Experts of a small language model.
Experts: 96 experts in each of 5 layers, 64 squared ReGLU neurons an expert, 4 picks a token, a softmax router.
Below are experts of layer 4 (counted from 0) of a mixture-of-experts language model. Rows are named router (the router's row for the expert) and show model dimensions 0-127. Each number is 500 + 40 x the weight over its row's rms, rounded and kept within 0 to 999. Numbers have three digits each.
After each expert's rows: "comes before" lists some tokens at least twice as common just after its tokens as in all text. This comes from a sample of Wikipedia text that the model never trained on. Tokens count by the router's weight.

# expert 74
router:475463447454453577498511523569539510483455456448571476493449474486553581543437473519529436516535486502509481528558461498521476465461520596507558437527467488452464502503480466600539529523544457498509499441494478539499479571474543534462482508543490454503464532521538576554519523481460494486489547393458531444485438470473487525579522491459494437529523475448537444547497467527486467441513
comes before: " ", "-", " American", " footballer", " politician", " United"

# expert 93
router:474547484476454547465495457517520476439437505489554581512513453479559554471478548462490430510493435549527468552456502490440591480484539553517511556491527457533459556405501514436493473464495541539456540475460444536549537484560456440496505470523525502440470465549478484444544478482465518541480526508488550489469522450515513479512518457465476529469546568438440465513461498565549558586451
comes before: ")", ")\n", "1", "|", "2", "),"

# expert 86
router:529444502546536475553499518480546516551527531439529496493531517480438508509388444564484377495453494525593458567515438529527503549516527533488532510539526466491528588500513446518544558518503458458491513538473523503450504482469497492494432486522487491566530450574485551496472532477590443484526443522483500448491484499490542530480469427430531524514546467492505511488551428466425474453486
comes before: " the", " ", "-", " Team", "|", " Year"

# expert 67
router:475562534442463498533524480520535514427508507467539473505477533503528527442600500521513476509467544547515411524432485465435511473502484509421496451524510466439487530513509489402447546505520523472492494431476512498458444505558450418428449445542474527461561483423514531526496454541466510548425466561493502515549463476477439506532536570490477481549533519527530437471441539508502530450449
comes before: "|", "-", "ee", "   ", "ie", "ane"

# expert 90
router:508446560441596472474456483498488497536453474529519551465524578489489518504455508444497567588465505509504507606503444471528450501455537487486443536518521426503543568445484518492453501460487477442444566512599420460490497461508485516539481479467542536450487474523511573469453574530484553469500490447562535540527483553435504465477519450513549543507466502514514443546526457497536480478512
comes before: " |", "1", "2", "3", " place", " |\n"

# expert 83
router:594446484519528468548461522505483525591469525543537511468515461422473456481480474505454519496468496420473475434468511590472456454477509507559442522522539459502558547436493478447576535510521479492495524519503550470456508414465464550557502496520543543545512461550442508461499552505525516509468478506483469482507591471557538493477477477493535578411550398507475491484456492502487495556551
comes before: " ", " \"", "ography", "==\n", " ==\n", " List"

# expert 70
router:450545474536498510469585488491582467447547462518517428519506472491499505489527429530464514527514482589567487504495511462537471484528496564481517453431486525559531499482482542427471524477482472577502476462553544467511488459555439438469423517469479539521420515447553523451537486434555520484447466565519464446450458543447572496562467483525506498437472573522516533530504537467495513547459
comes before: "0", "9", "8", "1", "5", "3"

# expert 72
router:468521435498450501519424509572551473481447471452542524506553467475514534441487521514596424472520487509508465501473406437486491448526525513476412524501551482564525510494435532491442485482450550403536533481490463541515451598508527525453472488565530543453529503483489526508519476460475522459536444478525572478469478463458476514465511580548478471571479513449456461553468473501504542458507
comes before: " |", ",", "\n", "–", " (", "i"

# expert 65
router:532477500505483484478484493452519492526510571429458459530558546434502492508468504554531402556473549522593476513514469541488490551538533508463526455545553500421454581512567440436532566467460503498450540467479512492460522457458483452532445466549459464533489501581489547476443489476462470530434467548506504473488490535540491550483574437479468494550501492464585525419537479473464484507524
comes before: "|", "-", "==", "The", "===", "In"

# expert 94
router:520479519548459499542509486525490461494555463531533557496496461466566424548586518501560502504476503547502471556493539519547543489506464460538490507437485513466565449498519541566509542504418498535435477533474519411438532475459441484462464562483475519501485530557487567524492476537486528479497469498492526559486598491610551497536407480432539526489534465547510598499476509510505555535512
comes before: " the", " a", " to", " be", " as", " that"

# expert 66
router:459514542447483537446474481532509502495465511534547499477459483485506495489532516514558478478424450488440509465454528498444500561436525475443470574538536486464514523462490511537524408574539513474581541449498471573524455575510533497453551452489497479536517463502431484508504443532430507486533499476514559533563501474435478523457549469522493543466495528552548511417582494581566510509412
comes before: ",", " of", " (", " and", "\n", "'s"